Experts of a small language model.
Training: 563M tokens, 8587 steps.
Below are experts of layer 2 (counted from 0) of a mixture-of-experts language model. Rows are named router (the router's row for the expert), gate (a neuron's input weights, with its number), up (a neuron's input weights, with its number) and show model dimensions 0-223. Each number is 128 + 32 x the weight over its row's rms, rounded and kept within 0 to 255. Numbers have three digits each.
After each expert's rows: "comes after" lists some tokens at least twice as common just before its tokens as in all text. This comes from a sample of Wikipedia text that the model never trained on. Tokens count by the router's weight.

# expert 110
router:161112148086154059127184153133121128137066126082179146135152164124119082159130100119130142190078122064072090051150138121163116120183187133134110076094132112114099159105160089109170172094085144104113089095209110137122080173134115113120172135132133154087138118114163165171118129159169149109108087134128182104167112107129132090125172097147162090111133062137148152134170085154105118093115125129169112157105093138165132088121127149183066141126090161140146123097147107097109084107131174165151134112140193178144139148127122201093129131155070138152156072171161160168128163104128162118194120144150155104140063184110095157052111122070103111133225095104151150129101134122127103143130
gate0:186170092132127114123124161082116171112109068132071074092122104130154167162154121143152132142162184104138151136108109162158134128168102119067160075143119130160078090091100067130113093140176067107114117225133023084122145119100144133187138101085107108105133112105131045079155074124131096119104131160128135158134095106162124130133096171095141158114166146116097184062096081096152118132151064108128087113103124153121066126147124137115134129113094116121126100159119095204128127095081077127058117136170143131096170146111147137152172138119097168106114178165113097099142139129101149126101132080123103125146127094106177087128131164175090094101104152118110070077143148142172185124213
up0:128132129151121153142082111097153134203185150184095132114151148115154137090080150085134087121094055118141115162119120070087153144128103126130080188101103101115168116171143170161152136183118101130140210099105172145085148105148146117124075155129100146178149116161116127144098110140079131145137121088136075080125152174139127133122180189074117134107119117124144104110158194163136131114136194112107136129126168103140213174098147129166162097151171144144093154156168169029157144149132115088130109140121072095140133084132104161150138186172177078118098095058137099101094077071142145103136099145109099138125147091164118134152160130110182105189036142129142166159118087119079134116101
comes after: " the", " a", " and", " his", " its", " of"

# expert 144
router:107131130062144104134085153137115117165161136088203091115169155160133147113098100150109108098116101117133067149148154073099174127088105118124081083098072145008123173126149119093119142077159182112176108084094126199131099190157158110110175114135123202177126103149164095127112166167129121084106130146170144167156105136141128136137091119155149116169153123159157162155122130152069092063150116151168095151137127118160115102146122094138085129121085107137117187134105126095182108142126107111109150096106162161144100157106133121137166203130145142119151153151105162087103148077105185127182144126174153111185123115080121207106100155093093057159073092098153113127122085142183127151174
gate0:185153064115128087199117116101136120100147166100151119123119141138090174124149171091148120149107083121159110162086125157168137141126119136165207157133124063158108101078100152083154178113148146114113094061130089140141073105084172120156145135155103146149135190141133159133157119149098132140119123149137154127084115067161116184155118126130119154135118097120090144078123129108073127128130114123045084164132182129136172191160081099090181166116095150146099140172110184089164112196056166119123165179171098181143127127201052126138135118139161123117116141184103072125119125124104131157084162110129124134088182226139122127091132135092130149099107127145066120097080163090090169124118
up0:170096086146156123130104119098143099121110070165146130088107111115127104118141145090112180142178039096156103218067143116163126118068105136170123118128070099141174151145124126108157126104150133069187160095131202182151125106142121089096148069084159128157108122188085132128121125142098118159032099148107124082069141079097117161100129156125113138134078155131167127094142135154058128135170119131077112123163144152084149143137125157092183154099157157130135123159110147148173145151106137122162214194183081191191091088158132106105152120155123103124099171102124087111150110126093130122120138085116103127113166158171147166126083103084178171165087081171099130102130138080132116133120
comes after: " and", " of", ",", ".", " the", "ing"

# expert 114
router:126128134162209094089124127132084171117095150126190148129083128187110108102097107143126113150119119162087113161095113056153109126063102121161108150148146131113129183184087127083139173101108142111173107129080138132111159126171120062196220118078180140106168103132072134131152106148128129149119165075108132179157155127109126110085102110086156155091150146134163080180091101193112130157080150150107137108158097185075128144116155095110100216097110101114132196153155130153081149162118074065135082159120181150129168108149160057146156104124167134133117150088116103108134106126143155098112174131107133200087155080089138136128104130121119135171084135081179110153126087090155130158138
gate0:138164088119190042113138083086116212067130124138100130078146181119138158073086100140189081191084171117153131076121139087115134108149142093122111092164110127174113121091160097120061140140046137141177150124144082126087096084095125106109131156110083172114097090148093105107135137130174160154131113100068110174067166069136123147135181113157076196133097130121123148066118161158091089142123135157122082122141118180085163155192114128118146159110099103069153133144129139116168136130177126122154124097158098064099129170094085140101120155138180135137160112079109140144164134102164131130184114151113161125146160128107131155112112150159118130169142100134115176096224169105141143143106
up0:057130153154115120091153126150093156150119112137143076122158084162141091138174121119135136166056095096123138082102173167089135074147158124128114140121129157157091022141153116180127138137122129120131075153115084093117114163089168137092121177140124117043071124130158125117119150134066114157207146094188121172117147128201157154152093146149138084109151125128150130113082137108154147073158153142131115113099117078119098116097156075088089094185100113125138070093146168109165135118093124180104089086096136116161099209139177158116158140173182149145161158192130152124080075133144200110086118134151116088166137064110133119145138128167126087102138163100167143111128046101145116131146
comes after: " |", ":", " in", "|", " of", " at"

# expert 176
router:112185141151104088137147128186132126076113115051145152155145186163137141087203076112093142125166103188170161065172110091176157143119157129148087148180168118151132104113081138162092173140154097114142156141118144101143155151160133141156099141106141095097153114108116107142072143118144121146117121127121142137131130122141148081086096161164093218137122130163109128185095118143105136142091184109100169145163120167129061133038138132098086198141151140136091148146128128147056125167121133124168145175121182089110189159191133180126096111128162117154058116132095069170162145094118177160109156134161085194099134099114161078165136051181175099135110159115125122124181124131129117148132
gate0:111184146152121076079133136108198100138128115082147083235111124181163072124190156106159155131073152083114080145201125139179038114146159121123110116167148099084081166110141122153112130120166159152152087103171120154133120199136153168150099084149113151138082132119075103155138096098151164102135111104099142113130122134166091146109201103177109114120130137129131128170105085131174126145105161117146141132129143100142131149093158083147159137133157132167187132149212102066109207124166096090122111124159176173104134127129096117182090150134154152188106165165096121137119058082151153074104095185182117139115119147162140155124146158112114119191133102139079114118123182142134152134127
up0:101085169092131126128134119131071106153087134137169176125116144126080136205126113117160074105085152094188113126137098111095192129170138090090151158109141119130144131225158077149125086096078091122094138145154148100139122107169159116078136118097113233075132036081151130056132153126088164131105136084107138165051141118152112100137084130174162140131136139148151092122145145145066141136124105139164135160098125057151087124114070135135130127173045113126123160092150117155132076102081129087114143107084136151183095112178109124117122080158141162131145092146171117188159177118088121144100107143098110120147157131116206132130156120144168125164081145094141110157064096142097122137161
comes after: " C", " F", " O", " E", " A", "F"

# expert 172
router:152152174132042139089164160176143136145088127115101141149137151084191096086127141143132132075150138087132215119160150165147124080113135160091135111104118141142162188073082160179125120109185132156114178113113126138160141144160075137181107123144129090143154189155159112128116123148169146142126125121169157139109113164107149098155114106113099178166125130099166148170085087143170128103149130056096139128085099186095102131167145146139065154133171135083154083066132151128074077148154201149171092125110091103144150131126096133129099115161131118123117123146157127113132148130133034120137120143196103122090065135092177064117111048171125157071133159107138152119183133136068125150205
gate0:201126124134124067103141140125159120092140171098186131145134087171099147088117116134118152125133136124100081103193153142139112154122047130192105123148117153136147134149106123089143148148124127071085130126147131159149129066162141136151128107148192108166217072089131120155120149081145104130107076106099147139093180145106166117085128093152106082164097134140121159132143103135156081092207152079165130107138097093127150141101163119115157180123154180138163208115139193186067099194093159119132128090143130120084150122127098110107074132150139120109195127141157093124182070136178097181105076153115149138141089097124108149138123106135149181141145135055157091083162070087064134114178
up0:132123137122157139127144152158198104140159158084081047199125101146120151163107141150093149087133088129149169139141124151076141100156162171082168096091123089077117143083175144110183147197141148144124057151055085121098114123114150174131130076105109158129103123147147156104190142111085132147106142154144180089109149154185159075149142136164172084110203159053128121094076101161129095152083085172128061127109090182193087101107147138147126151132164106179119124170116138127111129174135127133096112177136134111131153137144113121151134068125059102081089113110093098136131138161098106169094122104235138121117158107124180148110138117091092099106090122163170167131117115116157147158119
comes after: " in", " In", " Con", " con", "con", " Re"

# expert 56
router:123121140107180098183153103106127127094093138117152131169150157135133095152093099128100110201105111109135195091148146129182134063173107139146098081107113119047116091137154123138145137165142133084179120138181155104150101116102113124134160138078048093173151127108172181157090061092205178112125117067090152113137183150124150097134124137097178124081105131111134144130116150131095108126162158112146083138121144117095145101126088162162121159063135135173178112053156103135092121088090091148207098081153161121149138150148100159061091143120111172112161143180173118138181075158170097123108168153130123216146101172117136140100144143120147085110154096126137126113148138050192094133117
gate1:130093157182137117095123140158143102128124137074133128153116160053086115128109154133104132082188066156096094102140149090152133101079118125171146107070055082117108094132144123146168135125063134130120131085126173082147159177125102123118135118140180151156103136180104139165107096227119078133174186126153138139136164128138116099129069090095128091079095084087161176115092106193150107128040132089061215066138148123160120182140101122157112130161145158106179118128089143110062114129132154110140095125139151109098113147145103065097053155133109139114119153106106093121163085112122111103106150173066141152180140171107153099119145090130130154148147108095163126167133110108139124161205
up1:168173124150122128167157049129081103154123085164159127114084128120182162119175083158148088105163169096156167138134119129138140132107121155134161158175164147146151064160146116112063109139143156126096107168102089110088145101185176152142114113098147147056149106080118167105144140031069128117076108145141103113132125104127153137081177115167120111157132091150112137142205166108149164146141080118153106178099136126142206084087153114084180105106134084121104219157111111114134194121109109135063129177121070202160132136161109146157113075120107102131130095212128156132086133125171141133123122091151142096075147125177125133166102124158124152097141170191098099133116132171102127137085
comes after: " the", " a", " The", "The", " new", " his"

# expert 0
router:115126162155164063084132145095145145144173178119127143163097100159115107094097174175124159106114089081121111128116175095105169134122089079141101167166104084141097082127099187097130092098065147180119094130104100091133125148084123188124101152117043139166124093135138100115146089096088137078125056120118090094134176110100142072148126063094176160159138118142092138129141175175095143124139127165152160084133149113150180114088113097099088134094139160120128101135141160112120139169093075163142127148098157122147098143070096139125138214065095090118169087120109079111101163144194155104143154108161122086192168115196097162120131133156147065117140210132135112154155145190137121126080
gate7:169160105051159059161157100145186164176115081143126152134094128120091102085126088141111162138165087134126068142136163132118121139053108086140123119148152146154139076109087175102139104123145063124113101129122114163173127173157172134088125132079146151142081191093139126124159131120141189206115148129129118049155136096125142102127101108158105193099101103168097100115152127141136136144140090173141156095152104074091128110114109158146136087133098151125134116093115070187165175103171094174106105120095136137147116199072124110103090087111138120192087145207109093128226148097136166143092145165104187102172148112115112093137182153165132060153134136118151120110167169163132112139141
up7:167145131096159161096092088130134131132106131129132148126139134124127142097065140165169143145127157198161125157172095166099102120183127123030137148102100161157130152094069098119140147153196088112140111137148111144138179095100041101041089177125183170134128096128095124122137184162092109119138163138183143122098165132163158189152134099104089114151104156086182136100187047123103137175112070104165129124144131109103097139131108120137140096139125087106139139074144109142163137091085135105103174140075081124160157073130201151127165130108198129170094077165163157163156118117137095114119133071117115077109155107084142116075172100162159110079159141095168125153118186145099107126095
comes after: "0", "2", "1", "–", "5", "3"

# expert 31
router:186104168170070142089123181141142102080124127122092156143141099130185147144164109078123095100183134106118190134140104187094077108082152160093078085123150144167163144133100133146136120080181132184130120059150167130210108154141161149100111087107157119102165101113162070124026124128166101168143117094127171128109113115091149103150111108094086121163093081111131185182121130095109139079152156120057163147133088158113126124120152091125091143077184133107188102126143195154062096139129208139116140078144130184092141120096097105127107099185137091167118145144109143117104177159106131111155129101094095112128105145148118096135101105166081138100151110081107150082166130157104072152123
gate2:149114116180206176149124135188177058167176116185130128169179083117113130125168155168139112132155116126126179145109121102082147129126138135120094103078093132140078062148123134087140184119090194090128136100099113193105120148113132148146169114102103115122159150102148173163030116067148145084141073092061110123134129109127109083147143075173142096136148099105107101135118174118087116199139101181135051203171122107130067097134145150120105159134096117117113147111189137118098137121126126151156078111145139081082153071097112166219114110143134136139141101127115071139188106170120137128174093107170102160176161127115136112175092160119153136161153101114119114119111098095131113175121
up2:142113153137129151158134141181191058158138092174152149174115060130136100082193116125153114149162143098139148148029131146121079113144121145080087114130120056150124140081122165103115159100139179127123121104136110131146082131147149158131189091031142158106110126093120143117072083147124128113132089139113126082179160169083120160133137065163163116176129153075082085116154117112112104138123068178126059159151132146149128095112145149100114189122084189104134157084184112131072118070137144179094054112124157128076103094139066152150103090147122159128097170142119141135167116140089123131142125162175092191146169067095108100155123090119159172136123098114134131133136150091148096167089
comes after: " ", " de", " pro", " De", " Pro", " dis"

# expert 203
router:074105189177108195110189176118141095140170162109161134131162093147136095154140099126128188110028110152149115087121102111081091158118096126111077189107137159171135162140169170160179095102158130113125105151089124132064171093113102133167101147134156156142105119136058099155102140068103131093109143080141101136134153125149097129155168114169143123172147147119139065148152163191154136133136155158129108086127113114152118075062192167162066162162154132117065104147134125158144117140133138135123132120154136124091164102186070168116117137066207106150154110121097109148099144130138142104102130150172165190093111076127112105197129072160152137110087217097155122131141084149145119157134
gate0:160068147125145162054120057105157120148129162152080105100143109072164088173150126127104086083163154030142148116114199184125119139095116141131116121140126069098080166136148163163160117129105129109103166112090147105185164093139180106133115116153121141067154142106168188083141083089136042161084097127147144124150080102143148155074123107161161165138098125108141129098165149116156161174170113113141138125113092156123105136175161087143100099153125112156158138111151169143138086124151192118162114164145074086148128100147123095160155136142109189210164082088177104159129155122129120154154101097122061169096114146092156123139121131124132160115106188093107150178161112101061179079096
up0:120116116145114070172093173151122136146108127152127138144088143110154172105105126143176168182068106235162136153136087103128133114170080096145121158122067103139114110124117102125070155152143127151137131131188123197098073166100136131110157206128077085160129141114161127166116152145133141177147128160083123125104162138161136129130121148093085103095075055159115110116138114119062102066090103116124112124171153064154172139139124140150133156113073158072141126147084075168150147130108056069138124131118124138130151136127136148133141121136126116068095114204108111161175111122118211139114156119099179140179191154145145125132135140129177105104152066147121150061047136072169140180156
comes after: " W", "W", "w", "9", " F", " L"

# expert 103
router:112107184135181123157145096167103093144137141174144125074161151124116099124127099158105159110088141148136094107134055144107168139147093139072079152076098126121125171101133094182154172080181105122143077140153107173067096129141159133111147110105151109083133150122125154126169174094142146122131166124064139146126049123094089182127140125145165093112111114131149103141110130124075115071097060145114081107110086128127179094192159142203112092148084079105133116159123054150121173120109143149103131135106146169145110186157138105070238136120168117078137135123217118147134100155092170116161117158101123107115090181085118145090148159099152151066087106145127094116068141097115175161105
gate0:135155129149083061107189150090098112165107144042134104084100147107109153170133108156117136146077086095130126069134101099083094157116192127097067103094154126104186112092157123143115148087148156119082139145149086109091101092151091176079194131089169154092152176130132136104104125167172100131161137071139202141122111144104063193173160181169097147150127065137147176148183135139146132149144100138135107200095100133167072150165101132152132079064128128131083134144157168166152124142064196165130130106139118143171105162140084152132135142141094097152133052151145156135115121100071104165137109138107121154137096193078134100111138167137122118107158117134080135132141130117064151157156
up0:147114152095124100077123141135133069130142144113178165138107123092081127091146104102136145113118078131148118116123102150093110161123128147092143108073133114096098128122096161083088141128090219103085097101054106113097121126170123174213157182136129128105136090130134116115059083110162084164104051127079128121121127129152090094138158130078157156149086127098117139178140151152109106118198147123125175118102133119131172071104180202105074173120100171065088157076131140140115119090105187156152164165151131185147113096144158210099134144170137105141097076048194187095137160124109058073126144124125122173124127103130122109090081129094125124150168131108136112154108137065103120124144
comes after: ",", "9", "6", " and", "%", "4"

# expert 171
router:109076119083194195134133133107081136133105123150190178142132109106098074070111123128124148165145105125130104146057090119185155130146126090090098165129108094118086169145148105125177121131117055068093134117109089149109069088115103077149187069054177152145100121157130161104156154155150069113152082209140104108126129079141123106139141171089173154086148141175132108148098098157110155111152118092095133120172131071100162070146125141127166194130096104096177145141103115114161144140121141143113101145085116119167113109170174102143158126105149180056168129067141123174188099157156131129132146171133098105081146160135141142081147106047134144142130098070129155156126162144148156183095
gate0:158109114134122148106145125128156173107065222093089143133107067181113130150139114136098141167126242093108123184070143187151127067147186107139183151117120129119140142184136123139153112109100153129202113154088130136112132092105102149144157122152112136104111101232118132149118105098114079136113109132200114112130102159163127181131168151173170044168145129099143186111106122124121196116150168158164111175169113084156082144105125147093116076158157120073154123146133163123097113154121146156108117145168129118122107177164168097095138133128097111097115157168163163092104120099102079040074105105103132114123145137108123149081125151128136113093213131157152114099152143130102150065123
up0:161069121126128156152079122141157181104140144117105117104147073155108091137099071117116121148119184123149131162055124160137111085147205115121121213150119175127122135180151154084167116113063127118104165111134097137107092099125119150197131108175140099119086142167095087168169116093077163091140059102188074151163153141189162132097146119116099102128154210106117169125103110154121138108172089142115113139145106093137092130157100134109143105181161065021204083124130186146097137162141133079081116158115092139158074118123192119132129115156116083122156132180106125107087088107129144095116128166103143147120141131131084166090157082137143176118139113108159142199131164157134114114082
comes after: "9", " |", "s", "4", ":", " with"

# expert 242
router:114120158111158157094073187106064107111054132091118149170152094114167187194140134166173158076147133172076139096099168126123104088162145107176122103102087098117142096102150148075091164136077119175177092092152160157133124092150124118162164204140154161139135123088159131110159116087190127122114078137075155113163160164084111082132116076072133151097104099136164099116109101124052124121102104165135149133168118093124167092165115147136127165113118087117133146126099133139113159164119046124125115090151160203052131113149048132099157147076147097078148107153122125089158093156128131121136124054082162104153080175168134122110138108091145156113110104144149146118196106081129129100151
gate0:140134115110140157114109140125135098130143119100115144120129095198176159144175157150165124132124186149129119164072113134156088059155125128145158102156118141114130066118093156143152130191150059153130169162118119126122174170122091120049085154103134080127160203058083140111127145082101121113179116130106055084148135218160161152179096091075112168134164180129148165069154125107159137167160101102098177130110089167103129114167200113128166154168061137148158097110110099153158113135150106119087100147167088163105125074095122092128094079068148149190128101140084151121166143140125130177120215113133118104167108128101124133119139187137108159110171119134082104095159134083116122124176
up0:140124171121125117126143129169119129124110126185121121084068111110101125091044113119089064188135074160158103119145166158139123232069113154098132135062153119165165130181156139128126146099133155117086102191181069079151051123135139084158082072108169140139151125129215189161132148143113139181075157075109128077104109070104137104093115139160138107125077094143094091146097146128091108112093105212150154122149129140088149155131127166201130125106123154137088176125130109132082132121128139097102178132052132159141116157131110125097139180167148121090151126150171126134170042095135126120140083113147144138157139119155159097112186142113116128132163130116158123133071105108095101118095
comes after: " |", "0", "1", "3", "2", "4"

# expert 10
router:100074075071181050152169150149111118154107104138191125148118128069135065141115140138138138118127090057114112087100146147146124120138149141121139120107124096071083179106137118157083125140140146163153125147169114089141084188070153205109157114163093144096170149117161199129057084074138139161146076121099160171116132126146091110152183160137142083103160185134113117111096083144172115106142118109180138188159116140146117162133133092118075163115122070112172033069147117124175120160159162162168090109143160131165122075138167136164118110125143134130143138111185171143127136154136124167171147150178105157139126147114165065125110139085115130064165089156123153093074151082170135149133
gate2:161142103112096137095136105151108112137122126076125125101086132100139152143141149192122078118096081134122140122171084157122145152105158106095133098124112087165116147168120175103099123172116138153108131057149058132027172100134127140123143107161118116101134133059159148142157120149118162085121090128136067054121155088115127077129121128130123123140141126146107154166151124144138147131096124210167117034024151125158125163124132133098179102117144172121098158186190061127120172115115100067112111117126136124150208152107136172123150169135163182131079098119153115155113181119107153096146074125105134116192184115154119162189131154139190143108156174162160125134118096069091154071075
up2:161088115062153101108177119118074132164064087061161146100148112102123137172179124179097147110086135083106101072185126141138103155176195137107112101129128112170076158106126154064119126125077127142163127119181079131083113086096094144099125124158127123058106122084146145109178112101119118109144070095119115130144173077129156089139107154147186140146131150187090163133112087159142160124072107162138126108140081101165103140157182109123178134093135151108090109165157119113118156169122169114124120129096161124190164133110137134104199113149176208131089119107158145124058144132078127099108118177138160105133180187135137092133130196133206147109205130178166130129123115090162170126130
comes after: " to", " and", " he", " also", " not", " was"

# expert 27
router:116159135094121156138134130122086169136139078141168143135138121163147098108192084103166082108083193083175103177102095100064118112111142085111116186125181176151138162103116133175128110089091101161110100124076075126111130151145129148192171112080166145110076130130056090191158193118149127118118190142094154141131106130140183083137138113179107100144139115169101090111127133099178099096144152149174127093125084189130103115102107084156140154180185109118115162130105140134121092118179129121151106101159157082143077155103186086173100094163149121095133132112101112142088130132157120167143086193193102124140108124136094145157120084100121079162097137146176158179135133116175018157114
gate0:112072147117095115130137207129120149098117152113100095218165148115131175095178107140115099190138086189166162110188109134151173076127126115148157074153128140164090004093171146125114127138153086166093115136130151112133086129120167126103161185105058159121071142115097129107141097099154152082146134080134193137105138107154142138097120163075123122145102097120097108174186137055107075079168134109146152102061199145166165131102118101075131125138104140102129123163072130102141132094155132142141136108134153167150163116216119139181134127145058100117136108186148146095121092087151105114143093139144094138142154134146070131126146151120191123144153125103147141113087083131102086118105
up0:111142111058124072146130168114105194124100047100135164126114112121074092122139087091131125119155148152126124109123175122138092123165165139141123097162100114159151153099129143119173119118134066038131159115176143142175137076211146171169107094085200088139143167100143133176117101110118075165111089093131139105083131143176149090125141111155099108139116164123141137168136076116069108106144148135135088103114115129135102082168071178091156142145138130135170112109148156114067115186119137181165067135144214061103160111138121137130058054134183087129072144164138051156190127168083149139142110117119150151107198142138160124144162090103138130138125116120118138165132108158128117152176
comes after: " of", " and", "ing", " &", "s", " to"

# expert 204
router:197138085175129109159080142097076117152158148081154150165124084150141095097097114128193140093151147062146096172058139095137096059141091114181120110205132135094073114122147193102145128124136137077121093087105135154159128175121103136102136179092071131144192183167172127126151156117114136150164073136141101113200160143186115144143092110084162139106073157165108107119137104074135122132178098133097074172159139112101123176177067157091141158123076131100128142094120181148129089148069113071159094188157146126088096143107106184147122142129123172147162118113044117132114080124089097091141126120121060099079117153110154131125108116124129134129075096168150109136124090115128120137144
gate0:219201104201098155141117145159160142158097112112135096103123157156145092115161161110105093127173107101096142175113133092123135092134167164147117125106120109131117098159108136168120093115161086120174102116152103126102119139150104169129084096163124124138107169153124171081144098076093142126155178078167131096135158136133174159144154122105132099104128109068140126133164203112101112076137143152107169191118139130146144130150127086110201121101148140150102093132106077212123150137102139202102145157153136123170111087164114091155126234088135135138107139129151185155163227076088102137180109148100143141141078109144051132155196080083178123178132123134102112114151156090133145070121
up0:087089087071131111109105086136139162132188177131117120172105158080119195163159115113134129157075170170156116065161138139090114171146132077088129180085115159126129140110089123103108185133084141172051140105122138135084134124113148073178152157132145142101120107136109098147123137138121128127127111155148142172087108061110131099122119102179157138196119123162151144133101059173171135185121108112149103081165088175166069159095110159138061125141165137119177159137103184080124102085157143069153115126080114146112136191122150134127110048128101092110125098154082117130099048155150165146089145080117146068100158095104176126166091179150065158066132161132160153111154128129130094124131
comes after: " |", "==", "|", "\n", ".", ":"

# expert 36
router:147205173138150133125168097121115136127065112124136169119114092139159173128121177135123105138104170140118099122132144142123119113174118093102144162128121161127172163179083185065112089065082112117127095083148155147159107090176088127161110129135078119141194090131084114119151142133185167109111131082105133157142186179140139087128125085156171131210144138138218125179125144086073128142119118159209159116101074116157109070061098141110147103067189180113122131060083100122073109081155128127117164109111115174142108150117069127081095154142082107152155100160116143113176199128110155131107092141159111122115126125162097180104178110156119131147142095127149138128142162172141085063142
gate3:147167109184084123088087169182147160067173124164138110134147151122113124145179072127108149124116066129105194119047136112100200127063098122087145150084154108136180059132112066113107179095163137129145096191121142152066142105153120184129114180162121118069128127135131132105123119127066092111113159170149165178167162137190085089111154116172106135133164076118142113128095076155123117128148105152144183141085115117107138087081139140147096109086149118110101129150146116159108149139086139131117115118184143111106168154081132144148066109166093136165110149116120084087170111127140064106081090145131132195188120131056093158141086103131136139142123172173155160144131140131138089044117
up3:110106111164100153106133088215148186067120109144084163109159185094138134114167137100093151126137079175079148094077130171135166153089119097105137137109172170115155081100069139084123139134094099120159129114165145138062134132168114160171024145115104084096095110140121093125121116108105097116106115163188170149124159176161134165112125145180120142125178067139138185128104096114068107125135141131142183183169095099134125123159136139109144119116131148138075069167097096142101081151124199126098130127182078139151215157113163151152078172081116148128168120115101112084149161113146075110080135133073145155135094112111069137153142124130139129133137154154145171072152159082124084059131
comes after: " the", " The", "The", " for", " An", " an"

# expert 155
router:179132126160079126125153192176165107131098114094095110118106136147144130102129145120143156092124120111162229155130137186122078122106150184101106145103133153100099187118149127108087134100202131112146117117158171155156165086138085121143129097127154100099166119162154100182142132156137132155126144116182150092113153142142154093134184165135168136114135126128157099165070117129170113097140079091146158137133194121082082108182162158174139130153167128127172088106145076159105085054077111184131076122105108112171136097097143070106154144121092104165141145097213149125107156075162079118152122156162197138130077130062167086117146082146160167077087160127145118131178093095078149112197
gate0:129145105166077136104175124111137066087122078100105122136098128162062136165112167122144153113100160129219156209146158145122038131098138113142086124160162137153153118175162128156096101178137102098180099108153137165080126131121108147102130124150110118170120087151162115104130079092118157179096090132114116140134077132116121171178161094096090160179132121103133048156124135095101170131152130157161160136107128141110141153127174131113156145194149219124074169194112096109121151160109112123131143137114103156122149102148137154146151171087125082151158100151183125154188190104147145123105146189078213091190111157128138110111136159183131154186156138107132117098131092166088187154174
up0:143129075112138098133044098115116091176178143075130130126063204130114119118151152105154144074095130067108127153126144138144111123135156158180175144129139160145161085161130193085157098207104126048126086147156144126137132179106153151154175137112096110131143083074151094134144101085164154128091105164161110150071088111166152125160118137148152061150159149118086113169134103088093132119120119149187095171139129118159142122172103140119170156134152141148127137082130050101133176163118137147116124192154089112152129160160123103122126147089084131116166126141166154196157121105197057178173113128083133134199110150103129124117162080146088060176122133127118183132137206107091153127116
comes after: " in", " In", "In", "in", " his", " con"

# expert 182
router:100073130176100163125145089112152093120126134163087177102132122110144068178181145097135134061138158090171126123165074149125137100121120142115091077086152144137138109151098142140114134120076183163127143074106157085129161176137142085043118127110111168105111104146159116175120117117158108100129054121134199168113062106157113117163170136124146174171100114122079153128118146091147155063154161144106177112145109120172139120076127043108116167160115145130109092122107184105151109115113170161102108092147108161090078115115063165166126132088159111145145115120160093109128153150092161107172130063151090115113087184145202115148058084188111119127173133125113166145216140106185143140142
gate0:113113140185137165093139166095139094071122085107098179100227171125119141114105115155141150123074075134169125189128161124178138134122158116079110112143083091098142109168115113114123195120132083162114160135118123124172087115156171159079118134116148079105174148134113110141117152144079193179127139075126138155080088135097139156143135098137128129147196071066109179135060104093096100104179186106147109063093116159112134183164136133094116074120205140157113137133152127079073052152118090091145089121155113108129102182119127138159163145150110107152151107125168144165085168095125113089143156142218067072132147146070115142123121141162133136111130149087087112172130124171146115142136
up0:110154084153127137157095108102097163148184107082072161083103125125131101128115081069145143155145122172163141222117110076107134161163151175068095152108131120107122114111117108140129092112107108131140106093123029142091164122077145106118074091137090091150197142114145138179107123144151054155122153138155115126162149094124074103153192093169146177089123172148153118156115090122126154136157206091145076083101098144183106077129128118104118145087102132072103122121142148219136160083178125163121102170112137105145118202143152162125177130126208086157125075133094112136168137107119119142125122133140137157172120090183143167153138152126157209089157111121091140147159078162134146130141
comes after: "s", " S", "e", "1", " Ne", "S"

# expert 248
router:119118100154135125172059142160106155087166113163170156140115129077138114114175083154059133165190147125175070085151116119145198169096081112175164135134142071172125142152097125099099115185117143145141112162115145101082149162066190145176118109121170118116127098113124091102132103059085127132098156126127079113144124120143166088107127139156130142071082176171109114161181130150107068152123102190104153123165097136137142125104078220053127176133124185164132110177120122161088154122113128095109126125158136113110140095172122148146160097163180097111104180125124142106090099083109160149123113117159160185104186073194108117155121148166134149196166101126099137115098085151093122157079
gate0:139132123138152131165097161105110117136116155107144094136060137161126119106134124129127148153140181102070164121079140070087091139111150095176088207165121124087131122160193135164125101160190126098174131159180110097072128081126160128112169151164075146193091152122096125107129095161137146111181181095152143158164125132083168140151164163156096121203197140118199123143151154172161073116121110148153104073114162112162109070157159170149122123116114112102143136160157086074184104137142107130104171167125136162126099082179166116113141147081132141144158117117122143135150156167144133162150131161179104114108171160127093184131097112082147074166032135086116185109162062159151116075142
up0:140182127165105058124122167055162141115081147092115130091077071143140155080121102178134085154079171179133141112161071116147122143123112119130060121094150156156125128104132132129088155178160177115152163147153132079144106144139114132142159192135152157156178133109108147096201155112171102118124132127179112163136097136085167090126109188122145109158130120171140125160070152170140143133117240164101143098105141127112130114137143152125144158111167156160120103111041186096119171133123120162078177161092114067149097129124090100133090155125144095172175087137122167088098202187144147149132180127092170162110146138115128082128144097200146111172091095098097170108188084131140123107145
comes after: " G", "G", " K", " B", " D", " T"

# expert 233
router:154115109101110041126134140123053161106203136084160151207109130177107119160095126160137153176116179123143175137124155110118100078162153145166110114144146116117049120129112102090162091104138161133110105123156170135148163105121153127145174139145167136064126139116113147118158161061165084173141081153149095148140162097157133094130126103115165152119110194169081060119146113127193139135126175183143053112152177084160125162143101122127122133159070089118149108128151188093063138173128123114168061202166202126127199120070106121116142101142149147144171097156130127123118081116166124081141126129135116162076188166132169120113090130116131140090131150193098103133113093098127132148154
gate0:149118110145111158149139147112156131135141092096048134186084206098140159099148174104115139109123118086144165142118157101093195093122218154132116129089160169104107126092172139159130123074181129113070106190124112109170150147129156130101094094129125093133113150191124147124099106127136169172135118132128096148165162117126119166192174120088137082166099098143131160138150158114199134128141161137183157142099138170177119118148136109087124084140148151200113124126146131115095106110066210072112096153150177125130109172107148160125128166184194124110113124147150156216101114118076178101182112125158114176124157144086149118134077159189091179114124160127072105179118068170148113152116
up0:059114141063102130079153099084098147141150126125165135097150081134126099069091142133132163105139158160082117070125193127158117160135077141104090144207114117094151155113146104093110190193085151068132154173130159126116083099147082195129109109098123127188187125093115127152161134118157095136165138074122152138137141104153151121086107137133147155116149118100168056143112137147096156162086074163103125147145151088103103024089183154166154185109145143122122081157152117160167097194138085137143156086091125163120189166135119109184097102099107133142176094151085111129079096148165132137125124072116079150140068136124082155098131132123179082159135064104115141117111126101096158144157
comes after: "-", " |", "|", "==", " Best", " League"